Below are experts of layer 5 (counted from 0) of a mixture-of-experts language model. Rows are named router (the router's row for the expert), gate (a neuron's input weights, with its number), up (a neuron's input weights, with its number) and show model dimensions 0-63. Each number is 500 + 25 x the weight over its row's rms, rounded and kept within 0 to 999. Numbers have three digits each.
After each expert's rows: "mostly gets" lists some tokens that are sent to it at least half of the time. This comes from a sample of Wikipedia text that the model never trained on.

# expert 31
router:493472496520501492540493512505491500533540503507502516502472469555545491510539497460516491533513513496545475505478505520468521506459513467491546485525483539530522505489466487496522470500458498
gate0:483493507521515489496509460468496500493507494543502486523537571501492508476531483496492498508512465470497475479475520517480540513495481536492493525482485473521533526489483548502493523488513520
up0:476465526499484504494518501476484512464495519467517532476546530476543516476478449526503482487498492495449502485514515502526517465526532494546474553479491526470523520488496478511523533512538475
gate1:521487482522537485512522506523487472491508487504500466567469470452494441498476525521521517462444486537543475522477471472513514481499461499466513485474504487504500568461494479497520481496523493
up1:501517555533493476526488523492531539459502503479467518503495523482521486518496482466483479479511494526459511435545531544526504506509510453487523513461528517485474488490522489499469501454460445
gate2:521495479504500469506496499533520492542525512484457508500475501483518509521507461536470511518498482503523475465491493487471452448498530516514471477493472512514537519515514480534481507512522511
up2:502466528542508489531516502455510489487479447503481503467547491477529501524504522510511500468472482450508523521488513524498468572497515509481514469510475522494497462466500520539492565469487496
gate3:537515515474492511455483569489496492525520540454506502453524533504517494495508491474541502511481502509528524533475488547487516490484473461486507501515457523505514471521526490506469493519506512
up3:504476499499492479489494565506447502493529504505514490479531505506502467515492545517534500504485522485539489516488480532474534489491507468478504488511502491483541504527515480530495482484455536
gate4:497476540498502486547432521516498526505492485468495516485467493506498493471504533478471485492479508519526515523480522530495497532471514505547442546522477508500506541483552474487480489494479522
up4:490465500522487514519529521524478496490532501512493486443505498526494500509505500501489482562536502466513532502475447485513543552473516531521501466480503507471513499477533539465470456515503532
gate5:521507467484517501471481465544508505487493504539513479463436512514547535542507517536497509467518511532542518457472498493486514526461516561507470493504493576530466534513467481489478486505532478
up5:498468490502502531540514501466494562526510493479485503464451526434477483515491513517489480553527474484466507475546547508460459486506503458488515501486468470469518493467540541524503483503502480
gate6:476483495511479470490532461500522520489549474514504514551517477434477498513516495502489498475508493445481492466478516478520510510523540551457487530481544525480464470540526506479536503495524473
up6:492476499528530534508478520485508490497503484542499508524490490533507485510520548508550498496480485496522480521481502510491500521523526462495467559496521509522498525468518441495463505509474552
gate7:457533498482505480443509503531504542494525534500495494466514545532465534479537495523472502497478528507553473487475459493480499478459485522481463532542528499492512567492502480487484477514472530
up7:470511482478494494466492530532501515517496505499495492521490527526460523512517500509457510493501529498524457512510499482472536515479471475464476532534547470482486556459462473467492463489503528
gate8:499500523491546475560470484536491510476561538533527534513476524522490479531480514508479459496486511491480443484504503524500492527490517465534543475484470518492520482492529434471506471549498482
up8:488488523499480525493485525494512470518458528440502526481529505472560566503477503463520516493538508498527508517472480532515529492506467484502449479494513522490462526528473543502488553471479502
gate9:474483520511483513505495489515477507518534515477520510500477479522498485530464529478469483506500479508553464521467536520494520540478493506524515505482537506474464488511505494506466467513510476
up9:473538513508530513503457477494517470506467461516491488495515500510515524465498480495536501483509499499467507500505512485512518489519483497465481488513473512484519511493484514494504494515550505
gate10:461519478460506487485514502537492475507538491468489534505534476514499479484490456509491433502530498545492493462458488500495519509507522538525473499476539530500509524492509524521515453503510526
up10:474475468488525492484486507496528494500508505519494485581491478515540498512502488528514499527497517522485531518508474521502511482497500485515522510502508518456567473535481523506545483507453528
gate11:462531490488520484475494495486463492488532508437531512484511487506528546520494501493487492495484482523543469469491535499516490509503543539505535463517506513507521509531522482523477460518525521
up11:505487518523506509512444508486477491516469509505534495474508496523491495505473479436492461487488530477495508517481547504528497460528467472469544524484480478497507486526469472502496501513472484
gate12:511504474516489479497508548469487517514503518496509536481480535524502510540471489473491498479507514483522463524510488490474530504558523516504490515493525507501502502480478488482496543464497512
up12:525518489491477487497442517486500499505540518504491523520478496482499450476521528494513466432481536546534485483479511480474491558475506529536468490544493505501499516517523461501472534520513497
gate13:429483490518484498488467501545513496519488510495511481483493487503534498514498502502479512468516489495533494500501512487509504514544476484538525516521493510515517526494466524497497460458511524
up13:464524484494483571476479520482498530469504526498507506470486529529470453513518500503504513470489471516550446489487540480522505502543480490504453507520457511484522491517491444462500498480471511
gate14:489454443492490544482490421521492493535511473532544508510511467531496516503474492500446544486536524483520467488495500499488475550527540522482512549531514509489496479482453465505488513547468460
up14:542507498536492554453459504519505534486526507497477546452469471551473510514494473522513490466493543512542493524437469485472477524506496520437469508521512495493511509487475525474468496454457524
gate15:492507517480554506510545489507516467445518486519461501513452516537514509484541500492516515477494478529537500513507500471469514529484506503525539449478552535534496499515500478513521450491502438
up15:495475460483498514480514484488475463454511519516484481482471487516500525519468513529479508522504512482471532499495498491479472501498479496512528501466487462483492463453484516501525500519484502
mostly gets: " American", " such", " British", " English", " Democratic", " German"

# expert 12
router:468483443505515502535531450480570489563579485494520528475488495495525511554458502520508495537535491518574486482457478492527542524462511504453473482523479546496482512499439475508485515529474494
gate0:496483487541472514456525481521554487472511489474502542495514492524528475506529495475458470531528493498465503503492511517503462482500498452499485492516524475501491476514456471520482494537483515
up0:472494480531503478466471491543541505493487535474478525514487474537477461451545513480432509503536513470485510488494531518519487494513492472502509529500504495481461554502456475532492480486504520
gate1:532531470518512514530538515526497496541552547464504497515467514484536535487486497497505453483501522479500478505482515491503502512473478535491545542545515508527495513484544484475509531488512503
up1:498473534545553509532500538542538514541538560495525444528474526500513486472468441502510415492523506471473504528482523543544505537497492543469500500494490501539503527499525497494495501533530514
gate2:540485486495504534537528538510488508466480477522536462504497572498514467459524452500498511482478470527480496519521485480523487468500510530483524488451454495490495494499494471534494475467482523
up2:484480473490502462492483469467484542451461462472443473531472514481503527499522490468524529541505505509489515484468468521508547552498534522521460469528509471504456528470503464472503549529460524
gate3:464484479508495460506468516505506499485482508506536487503532459468458507500490487494533463525532481522531510471484504471531484509536513508443492478522519513473497513544512526508416490502513544
up3:464523491534548501492474486481508510429468506495560490484524494465473514459481513509482500537538494515538496492487515502503497495510504534462486533472526520499524501522538523509490477447486518
gate4:510483488454505505514480490489479508525543531513530547481502483481517504540522521523504502481515528487500482508508492498480528517507498514484495526505482438533517515485459455517559477510512521
up4:486506523540521475507521524518504509461455518499482467525494504525480492487496487487495462509512491488488514539494532504511504491496481511534505483498515519456493468468510548515454542493495461
gate5:511484514501470516504499522528521489455490482467482510498512535512519543494486504484493519523475479510538541479498481520510449518513503531519533498519447514497558525524469506493461494477440490
up5:505525472523477452559511507490533482509496478464537523466529509515509541508506496476493514474455500494517573483479472495540477472509509479528502510528479499537508543524474488508457502483471517
gate6:539471500481471516514464487482495498480500491532499519518521511511547469538475488479525487513506521495495492456447524529524464501451518469511552506528485454478538513520504494460502504481516506
up6:454521489506527486486529493542511480431496538436490469476463477496484542434534503500455522511484491493477498516546515500461536483523458510455513492453480515488432477493478497527437549506518502
gate7:467506480507495511491515501437523501484517461482461502556443548481508480515494478508487488515507512488487485513518494491458506503530505521431484463441513501466526514500484499523507555476474508
up7:464510479490488541493542494455505491496484451456444521561491543458522489490500462531480487492520479492491489519541508491488493515534525503437481462476493477496488517491486494516525538496493516
gate8:507514516457494515490452476447518527517462506501481496486550500467545502504531481490473488466521502470551507521517458524514511530473546500515486485484480471499515512473478524514534488459492477
up8:478498512520489505501537534528487507467522445486551503503472498533448531529461519489551493514456519508478515483474506477482495511517471481465479506532539489496496496517528507490484541541493546
gate9:484494499517538491547503450505531533507475510508534492445473549465506490492484442487506514461534524463530490534500504493500477468517525476493514493503542516436505501490491502545475505504492482
up9:504521485505492462546538497475531509490510479520508451522540516470528562525488513515516485506459505497475565473524478491504529537489514486443502554482501501474523451508493525514546480487506491
gate10:494552488544485456470460492496496454517488475506491468495456498521534467486565490506466479491508500504491482513519520493528509524510505477534473491464518472499525523485535484466513477466504493
up10:455507483503498500492515506531479484476501485541481500509522510472522506491543517504465463486473520485502495526515529510521508482459477492527478455523562488511474493486527499512541524513525531
gate11:497533522523516506457498530511483517554471499503490563543507452503512519498499487492500436481525467515555503500494486485488518505506489463525473495527517495539552543505486477503514499483509485
up11:516508522506550527487486536526517503538506508498488556534493520505471503528482505505493498503507432495549472513511512524481495511481513463534496489472510476576533555494512512478536533511515489
gate12:505541488530505459487491458491504531492501500517511524497506526481562467508522474473491483505525549487524459507510511529505469500470517508501490525506515541521507525509492439445508487528530506
up12:462511522458500479505492481507493535499536481496511508516483510505496491467533490493514509469474489520498461494519451509494508471490502448542515494477511484501496536492485457466446478425463505
gate13:497507489467485501495498493495483510490500467492510479537472499505534457514477509510542503485469514508535475476493510517471490508571505517561534476531522460528484498510516502505507473524539475
up13:516476483508507477544454473480502489544504572486509489494460520493497512471481516451488513516529470453467535503497496446548479492510468486498466523476517484505478488498477516502487517451518511
gate14:488477521495497546508490502470490514515480473530499492515447495508505484459511462484513511458479517531493471503452481482500493497444505474495477478493505546487468523482529519501519483473444539
up14:479467496459468517544539501521489527496488505490507508515478511481523466508532493524503482478508503502512516465504483529501487486517463503531551472465498470498494496517484517521515482509534494
gate15:530540518466472470495503506491543489481471445524532499498454532514482511531486489485482526476466494505474554500493501464503507521481541465462485507480499518463513515521534461531487523487471519
up15:529518530493477474527494491506517478532497511503546516492495529496501489492493526495467495469512476493492536530470547516485475490492526464511527504477546505503504537490472468525515509496496524
mostly gets: "6", "7", "4", "3", "9", "2"

# expert 15
router:502504491459478503493508480500505494491531513477506507508535542501544516495518506504526521504506493529514497504498410488488504497507490499512528481506500517537517532539451476489534513520496457
gate0:493526480526504488484465518542515498503522481480501500500490505494526472482476491583508483530517490522524494488541487507495479490519454537468492510531534489507469489524497451500490514480510480
up0:488499505517491502501455541493501516464530479490489507515462537474519510429510491518462484504482499501479495468526486485474482500517511527522492492514540532485498516557495482453474501495526447
gate1:506531531507481553501459495493484473504493491481477528529477523522495492472495494501513527494484527521489522473520507492485493483539547513544523513430498528506541497505519508506479469447543521
up1:465456485506512472480544517495510499483507472514515478456494504499510538513528493521484484514499522502508501510482511514534520523480403502487493506528521515506475482509494461518478502526500487
gate2:500515517497457548475492490518513491529461515502490510494514497507506470490509517451453450528532495490467516485550501518507489497516487513521515534498514489508517515485561509490476460503510521
up2:498477482497504496490540464515501511501509470497495470505492487521540505494521466537500442512482490462507466490501513498496544532514468502510463518512468497472521517456541461487505477531509529
gate3:517472459559507502524475505504532528494480497477495526492500535507550491510485481490477522505522499505525473511498496511486502526504413514529547462494534514520459473502499507508564516480514460
up3:474472475503462486515498513499535471481492480488503503494483503536504483528512517502483516485514543487555547525464489501515526496523439501522521497514539464502458480463464505515526525493484472
gate4:465505520542479454474483540505512539503506518466511523520483477467458497500454507496543513496472480516526534491458485529498492495467486500452506542482536458501514531509508479520536523487463508
up4:522487476475521519560511489515476520472481513519468487474496498512516474518552487514470481478506514515441476507550491497469515501523536494533493502533490510470505463473453511517463485541499486
gate5:476522517479467511490477531474513509496506498539487494439513496478503512478521516522553472455519502496521510529475497517529497497528507491472530517501518544445524533507491510509489541485547525
up5:506523467492524486481509491496522493459436454454520495532478486536480471533519497536496498481514504488499492499521483519484483488504490508491433513521488430503494500532490457476518458514518486
gate6:505477505477501484488465553524520493510502466520538505492473549488517508535492518536467497529449508491531512538516497494485503506525515484506464497493553462522520489495512470561537549479487509
up6:479504507528500521508528447459503536486515501490520516535534462502501465452523496513513519515540526512513516487489524498516502487508484512484547474520480501521502494474517526468466520492531499
gate7:473516460497486474468534537485509533470464444483529520507491526502508514519532456465454540524527479539477513528526542424519518474482516488474500463490559516530518508525481487520534494540515477
up7:490576492467482499513460513530453466500499464465530500512453514494491534531493482483490485488496476515459499481498543505512516480450536537486445474505524514487529492494482454514489484537519522
gate8:517442516476500468514516503497515516483507509495539518506491540456460468511458472499489512461506489484477528491478528482504435501494535455463526507540495490478478510508474464469481493512544539
up8:520524462529521534492454484468487470538488527495476511492516485559521508480561505499489518533482536498535503509471500489462550483464491516503502484492441493530534445477501540537554532504527506
gate9:490543477516477519481496487491491493515505465480502478530522484467524483517499491511506535498504505545516510481510461527483528474474488538534567444512460494489479510521483462503470475507480458
up9:507516516489479500498514538518502517521495510530498535487457481493497488485524510494535475497520510511506512525528505453525504537569526453492435521495511489531524465470498506506504531484522514
gate10:493517488521482504467494502520507487527543527470512489531502496460482463497510459508497542524531488472495488464536524502455506493488546483511495498524495531503477541473523494535522544514531478
up10:514499491511458513523510512504459493487512517495492479505514492501479517526499506497553499483503481468545472470507489486481493506492515506485465486525536535522464520491463498485508554485536524
gate11:461481532476476464445505502512427508448508495468503543493496509494462515491525505531474516514486481474548518510477517472491525502512497537508472518538532496473535507476500520484482485494540509
up11:478491494496487515488452504502457517487499485452483549527484508505502474493532512468491527546454450510480485525496492448485507518484546519510500479495501497506511540494486468459497516481490428
gate12:486515492512482471505516528511514478458520502528543500490515531519489453479498486504493478505503491510507536533506473477487513537525494523535527493518489510502499509473505521498496504523524561
up12:539561525469534500523492516475522463472525454538513466524485458517485491514541487470500514512487491460514495488482527529539531454490503534504533477515531469444474525503531451475529520551495500
gate13:485497538505522513511466510486510497560489510466502480479492510501500514506499508481495455511508466536512505548550510518500469467491540524485520505482501509515479501492469518539525506452484498
up13:505492518478514528499527454453474525442504516530491510493510499522505516504504470487459520484501493539458501480490503475495463520503518494494520501504485487514512469508477500508463475545554520
gate14:468581469507508520484493481516495515485529496480470513546491476533527462493512480493478501552492482521480473486486505517492483481457496501535490484509530487459532491522490481500530466503528499
up14:455512529541507499496449503501520489491518493463482496552524506493538457493480498491499503513516491518491514515484518493542513514479507456513509512545487475481460474504496502476482494478514483
gate15:503500510456484517485528498503471498509506509506514502491527514492457495497519486521486540540505475472466502498508505517516526495544523521466479500481532484530518492539455475500496481463487487
up15:502463504532509483515491476512484512513487490484530505493463502456496525509464506488486482470495470524511477469491521507518515445502502511491440479513524508453498505520512542525510535521514494
mostly gets: " N", " T", " D", " S", " F", " G"

# expert 26
router:487516465485499526500495496560524498560487488497516489485526476564532470536508466502514476522529450494534485533470507494483537520488502464477472480498487545514488482521484472507513529510488487
gate0:448518504458505441497494480486518479469468508497472478479490427476513506530529448490474469560501487462552473472474535498498502534482528511506498502490466534484476499488500526475500542513489497
up0:468452458506502538514512507458470482487522511518456508531493533499499483495480482527502512523486458446492512529495473472525513472496538533488491543492507495535502487519462447484486470488537505
gate1:515516482499537496510494494500536522549475523480483507503513523496507501534519470555523547567486500492492545492483504512496506488547483464529499507512485511478471460512486492549511499529537538
up1:510512486504505516504510488525558516499496540489502476472514538471455494522537478512530490526513504507523488531516556477444517499543473478524503469526546486510472462488537521505489498520548493
gate2:540508524484495465493496479516487541489539502449504543496519486483528483502506480488526494508527484504519541470462422488516469531501559492517536524492540460497499514506501529507506504498480469
up2:529479550530473501502495494473517539502477455531499524489506503505534466507495524499519487514518527517514491470499539506495488490487503495481475500463490475470525481542477533545512524503510557
gate3:518538519519458508537526506492467514487526525502469516527474503480496532490509495528486508496488480515522497468502491507510517495506506510466490509522467502498491498478473491530471508504478507
up3:492530467454498479534473571457510520479516529516492495455467514476553470492528532549529494489517511504512486518515498453487531495517547493481522496487517493490479546468496497481507513543497525
gate4:481478496477517517495490490514475493474484498508540496485504523489472484515527463535477510480512480536474467498503488505501511488509467451505509531499579485510508552508513485515527533486533508
up4:541522497475523522560480481514440474523541510481486480539547517463486476525534491538476525502466470505495511504494508489518515498485478495493498536526548471477523516470484507509482520493489500
gate5:499529468446507511519485506498510518553501488519471544513482492544530482466464490482516534490502474461485487505482485506459500496483564458515497488512474496524466495514490457521531478531528493
up5:468493484506474527472478489527501479449478506490516503504493499539520537508520449506508522513520528473494493484495478500511474539506504514473500537519469505505461507489518500459488495529482520
gate6:486495500498525491490472506507497516544504499507510474501514520538503496518507506487515483457470477515544465499427477521465481462461475487516515496515526522472490501528511469533488491490521523
up6:472494475570494525483509493528501472501464506483506524535520514479508476512497454443501481465499492535532504498471458534536502450535490502454460489488506458494511517537504523491474493481537495
gate7:500454505500486537496479517524541491474527471451482513547472481543483508445470491488438506504502497482521491442469474478525485559483498570524509512498462508516523473508470500472514479465441544
up7:515530463480510486477451489457477528490502473484464489498509480490488494497498524522512482454464549524489530519498452496488517480507483495517524512456463530481500496485492539486521549511569493
gate8:513528456470517504514479499483492495535550487516481479498505495545514497493489537498521469496532472499518545518533473497461507486488458473471471489497470479493515546466505461483448520498500478
up8:496514503519529468477517482534494484498527532478481521477513506528470526503471486515516489523530514490515529540520505463521496517465478551519492513510481446475454514513496506509429477489478476
gate9:489480522497505483548469500526516478516523468437504501490464495494512533524538509494536528482553506482507514497485510514485503511506503488510459510524523479495508480491447462512491502540481508
up9:532507566489479465513454513515508542545494492514511521496508513486480467508544519483498486479507507482463498478479488542478505506533536506510525535500520489473446494504493436529471482517464492
gate10:543455488448506487486525486474495506522530521513505476489511482515514475450470446508479515499510532505495518523476487488511503515456511474490517486498552519513468483472493470498495498544489509
up10:501480526495502484512459500492490535472538479496471514537496494505487518507455509497527496538530490497536507487550483517524472473488520471496531470521501490507472460498468477481509472530506490
gate11:482484490449473488488504493530455493493505455467492493436491501588500454517529512533505508516520513493525486524512491562517507529484544478538502517443512474534520518484475474476518500530508495
up11:505502473523491481530511504481512488516459497517483486529517509462502510522471498526510488517534484486518529514489535551500494532501496527520488471520483492472503482504503517469514499528535526
gate12:535496519486527486486523512508555496512459503498468474488505469488495486496523468482493456451530451520509526551493472465509478508524536504551483517488529508528474489517475485517536474493513481
up12:490502541498500504501471538532509533510483430541484478455489489484525513480509511506480479467525489548464529474547539540538473537491540501492476492514502456501524501536496521509494496451515506
gate13:498505485473478483508482511525476472534478505535462515508473523497489517483485460501533526510468494468529540555532521561523520480483505465573480505544537531489458509488538517525501481495501507
up13:469498535507486481486455524561533503506488473528497538531472496505495496522550434531520528471493512504485480468509464548490493500504463502534501481492494504477476485452471481537512495566469514
gate14:455522485517500507519535480494506491543497490433506499493508543495443505522485463515521530523548462497487480473478461456465505512468522558499549509496499536491514459511500496493518481538495494
up14:491498512525521470473556472544467512504478499448497494502537534460459485495501516513517534536519497474488511491524472449499471528518501525515508502451527456488501456494482514448514479513492496
gate15:474525420450514502526540490515489476525512483501491492503510483528545498505516456524497514533485481486514475483492491506468523512441543483487502476479497458499504528511480496508491498492478508
up15:505495495529514472510494506446534434534455519534491488507456496475512504513526510507495501471529527484505459533496492513514449505504506552471524506535495548544507483483495486495499481498485512
mostly gets: " against", " their", " between", " containing", " from", " of"

# expert 34
router:468489482535484530538483472491523495529540498547443556502521476499508510563495452518512496512492444553539465477498507485467557499523507517508496535511462528492517493477514520494499521527480474
gate0:474551448528532504491526492514521490520541493509502512483505521460513467497483498453553489468501534535542496510545483483511498474523487507505466488517463546498511508509499540517478487489500524
up0:526487513493445518477521495499507502445482482521453481554516508520464584493512487536469532530488456503503499515457540515519508488450539467481493471467512526501486520498485471539529508485470499
gate1:472505494454538512510521523499541572499495469525511514513509483537511516499501506512522460462477482475507522472480520480533498502503499500509469534553523487487524491511516486518475501483514522
up1:493518518516501484538489498509521530456506438497524513501495514473475477537497519521502469487519460484443470451528483500514480445482489511506498517507534516444500463492526433491503488489538468
gate2:475520465503507513530487530500500482505491490513537502531545474535475500490470477549514483461493537446489497519545511497473535487454487527463530511525472542520524512499502475494533532542522548
up2:544532474557490468459473550470542510509440541507482452537502496523492490485485549488517486540518541550492471466477491505480446502532487508510465484479495469526464507531485529489515458515526479
gate3:480481452485472523535491489489475511517553549518507488522485512468505502497491463464466519497502536530522496514458497509509502537480537490512473535487533487501516498527515478496495507491487501
up3:508514499487529470462512485499526470553500447494466496504491486494486474490517556525480490534513477464457526492509535488470484535531497509557522512529475464547504476519526508510535516484483481
gate4:558488491518482519526485485496536449499549477511495493494528492479498477515506445516530513523483485463522528506483494536476510491500492494497500548514470477493496507501505457486525496501521509
up4:484515468470498520459517473483501534483448503474466526502481484523495498482492530498481505497523480528476541498502508454492501488507497486504493433470525539514513506503492539511471505503535506
gate5:505488537479485476491517512536505500496481512495473508504495498489488505471507516482489497475498464526463484483489509525480552505501511521481555458451565494492509502460476506465504520481508476
up5:514469482523445507488490490493492464456490481483484513511509516536458559519464540456501499506503492494519483515497506473484458486515501505460452491560472481502507523553538508491482474499517492
gate6:507521501503485541512478473497478506521502498525534489457507492491463472480507452508479544521478491451488474451521498466481517514493513535509458483442520527515491559479454501478513467516465512
up6:555541485512547530466492478474500516560519495500506500546523442536475487491531525507546480484524510463502505509488509467434468466507472518474522496527531462515510501506475545501521450537484496
gate7:516540493463499530546497443452525464554510509508489506542500518506535538506497469547574501488496488506512505497493508497514487510501418469504485521504479510521495503535507489512539497515493466
up7:520512502475502451524483507436500482476503490492490502569544554547529497507515510536538541531512513488487473506525507479509505455487491466507532563520478447503507522536503460503489523537475500
gate8:534491489489502508464463503520520504496510545486554486516490515549507522471541470510495470523518502518457545507537517500455554459469495476472487500517491463501460536512487507528512465490461490
up8:483542518541502530471493510508473479474483498531477512522500498487463491514489483483519517531502515513532496493470504481541492521483484512529478530502465492504540501506495457494507529476480474
gate9:505483494510524513522438488549471467521513510531500525476494535498486450448478478469477531458504452508510512550489469493490524459540501491491516541525505508538524507509492453494510502520521490
up9:500478524505473500492513535433485475461505470450523499524491490509532546508520554520497505517474537469502495500485524529509467533486491510537516434484505488462474485499497553483483519457525515
gate10:516530508508493584493549517566494506482537504514501527495500506545508484468502516507464493542506495525549501463484525483467542466544515520511516537470485484490486565494535526484487478493466486
up10:495520509505522585479510514536471520509533490505493521495503512561516484494482510519477496499515482509540502463481526502466526501534530534497503537477497518458464536500516523472478467493494471
gate11:500564491483493489489528529515506488510487483547513460468475526480500518474543461511499513504462530493501542520495533478524526544505473487511528513505516468479500549540509483483515485528489478
up11:526482498473494492499504466491475501503524494516490514489459498471457480526509461491493521498505502490516487555513511460511507495505500481491489505544498532512539516483509479523553475524431526
gate12:496495551499495471510502425523474433538480462505444484527533497514499464512523520489487496513482477497500530500497457463491558457482523497495528509508524494515504522470476495527494504512502493
up12:532527475482504506461484543493500532464505504479567522487474521479491517507485485519499513486527492483492476472494528519465461509513497478492459505468485491485501499558487481477510464487490525
gate13:530477473514484484518531484489503493541504495509454519458514493515505448533484458508481479465473471505481494501512457496524529523555498520571521502544465504518519531538523472487470503489478520
up13:505489439500433475544518521501480525499520548479465497482541480532464482490468442500447482480498537492486489506471452476499498552502481522493516519497452510497508476509491488491524536496452538
gate14:494471520512484500472537482481486491524508502487462527519463524503547505522507497515519527513506498495499484514486481480485504562485536507485509483454468534452504538505553499459503486522448497
up14:476462497493517498476504462487488497512490454473466508511475529528532467518506515498472465502498455481512483524477491504473508533507556529466503483478477502432474535503524517444524468505479522
gate15:527480507485538501525498481524465499551483485526508542525497513504504559541461501479526514501525431519484497525479514516490502493467515502528500501451477505467526512514538528483435551494514522
up15:472532488458509488437488524473526506461501501477533505498466511486464479448524539487484524451508532498510516474508487514520493517535469486481495514544522462519468507487477492539567475523512494
mostly gets: "″E", "″W", " km", "′", " Coordinates", " sq"

# expert 22
router:487487505537471462500471469505586525483474474483490484492542533498503459498493520497477563541523485529492489521480471449491499515482531488499488506517516506511514519565469512490495456559498485
gate0:494487516479513487548493493498512475485546503519550550497472472492482506477478471473499547518483454456541472513545491495493541528486476515501534486503506500506521519502493471486481476529512542
up0:486505486485536497500465505476549465502502480513490508478487509496538514462538518473494525520559494456535464482517473481502547468499519505487498493511539462496531523506523510505481517524480528
gate1:488507477517492503525517481459496483492496533527521486509514483516445493473507500511472503506536457486527519454503487541463521515498494513481510520481509507527497520470525457480503473494540511
up1:513499501494487478452497514520499480548508483495465498495486495497528490517507531490464501519483507513496519517477515478514467473484518476519502486525489483516520503527460565521494515483511465
gate2:493468535495502466504516527517492509429499535532517499509521471504499489525485517518548480488512487483490487508523525482493460545493491488515537428475479495555509524539465538471486507510502497
up2:504488483471508542503484478524536501579489465478473488472466532476511472485504483514496544513493497489486507511541460526503546485476488483519483525505514524514467491436490471510506481470523506
gate3:471483520503482508458496499524489529538481517530545483508513499479481460516504543540490460506486518495478499493491545532500492531549512501475498523505538519508497469499479507503540545536521477
up3:494519484519490504467518502503482491491451521503483515469525494483517486513503546494498459497513504469519472520507517507497486517493453501445500556503545532518487490508514497550496460523443519
gate4:518509523513486517489489501535478471488475480444469447488510460498515536478567450522496493494515516516529492480459528460525498529503503497504516483482486451515531518507447461520452495492517504
up4:475519508499473513510480498468510527532531502537534569507468500467471494525472509493489468517505531485490494515521470548453498473481507530493511494524494522513458472461542548476488499480508506
gate5:488472481502469497480548508530475549508503459456507516481504508482480554476471467510489521502500524561485526500506527470501483508526499468477494463472484517490475550490551483494479515494526458
up5:509496499489526520501468486457532494519488546548493483526486531536450455515516521484487487497521489455534469483488482514494510454491487501522507544497508490494497485518512482480481498473507504
gate6:487545494505518478437450482524564494475526493500491476518496510489505518467506520506468491508510491527507532539470496478519488491498519493463494521511495501493473535517490483538506504498521530
up6:497502484516465463475501515512508540514497502552528512563485481503478517514483512522474514474541450520511486521464459480481444490496488498497550536504499517502514518524501507464492466486513532
gate7:522493487496502549534475534459505520545521525503458518504510528502508455498545491497551465484512464497543517509548475535478500510516480521549533493505516473494479483483541461559499529545485518
up7:493451522485491492490456503471510491541514530496479502507556471538533488519482454501541521497479461480510528502560482476474478491464486456499530501494486516472467516461543471539506487512470514
gate8:491517457497493516488483495496468486504554487491533552494485456503485494501476484554461503565522515495478466478522514509476482485502526522523485493532534501484495519473477529508537455501514509
up8:489521452483476519531494486474495518465507496522544502480492496506465496510521481551536497521538515499509481453520513515531518453522517516525499510486503509466521495538479518507462472514484509
gate9:508521497513518514506508490494497494486466517471519529469522517505462518523512482508492481481538473497502495475463483536483443559547474525503473500512520519507495469480522518497515545506521497
up9:501506535529521520510473531502500463512502465517422445506495486522515490504490477503508497514511518539527492518504509481460547483492533499495484488451507498519478485486485522538494504506523505
gate10:476511509575513519533490462470487533469513497490516463529486494491503514476465545488478521472512497480498487504486474506536570535466526515524454521487469489445481472485499479456534453448486498
up10:525482532453488502480512531500542491502504508502497524492467493489515494547540452488513504492529472504494570525530517496467465476508486477491520511500535491498495522508505520532461513537492504
gate11:508493477506488525531454528473508476496450499472500450480526493516486497498525495497496521479545524497500547495501515496490475523531538535500502513477505522488479462461526507511485531532502526
up11:516490479520520478423490489444483525507495472514481513467491524522521466508515466475512449534482456505543506493513503497460500486523498527528523569492529494519531517480520478494506458478486483
gate12:544530509523511495534483508476455512492500467508519494488499516493454483536507521535505487463495484482476512498524505513493519491506487501524510453467533456502480499505528502499517543508437481
up12:515533508553502507502544505460495482512486509493440473533509503496518510549472493557484499535491541461524555495482500531500553459530462468458510515512504524464483509552496508501475458510543513
gate13:494506532494478456539492519508458470493519492530543488544515521469469525527495513560484546525501558491491496512548492508498482471505527502458552479523479519501498525493459514504531498514525526
up13:495526489507510526469511460494537511526489501476484502472454463551541495471517503432519452508475475501488535521465534494503498543506481506532472516487490492514507476527539455500505504488504502
gate14:532506529514504511505546437512507510498532516493516491480507504483502484460454502477542502507505508510463512467493482458486524524488474490509490518491504480463508497486490481492510512498506505
up14:468469558554456512502507514491540495532507462489530536499495493471458489494563513491485530450494467493546485538484533514500478482505488477540503441495501506510482499509546488511447495513473522
gate15:495440512531484492429538490485472495527458482510503482500507520493475502551518466512508485490456514456524539496526501523515470505499483489525492481512477508522480460515487536540538477526502464
up15:514461489527440526460519474486508491536467528493515465486477490481491463519513457507489463449496487517522471509516527527485468488491508518503479431531470485505500481494507532550497486543491465
mostly gets: " and", " is", " was", " been", " are", " were"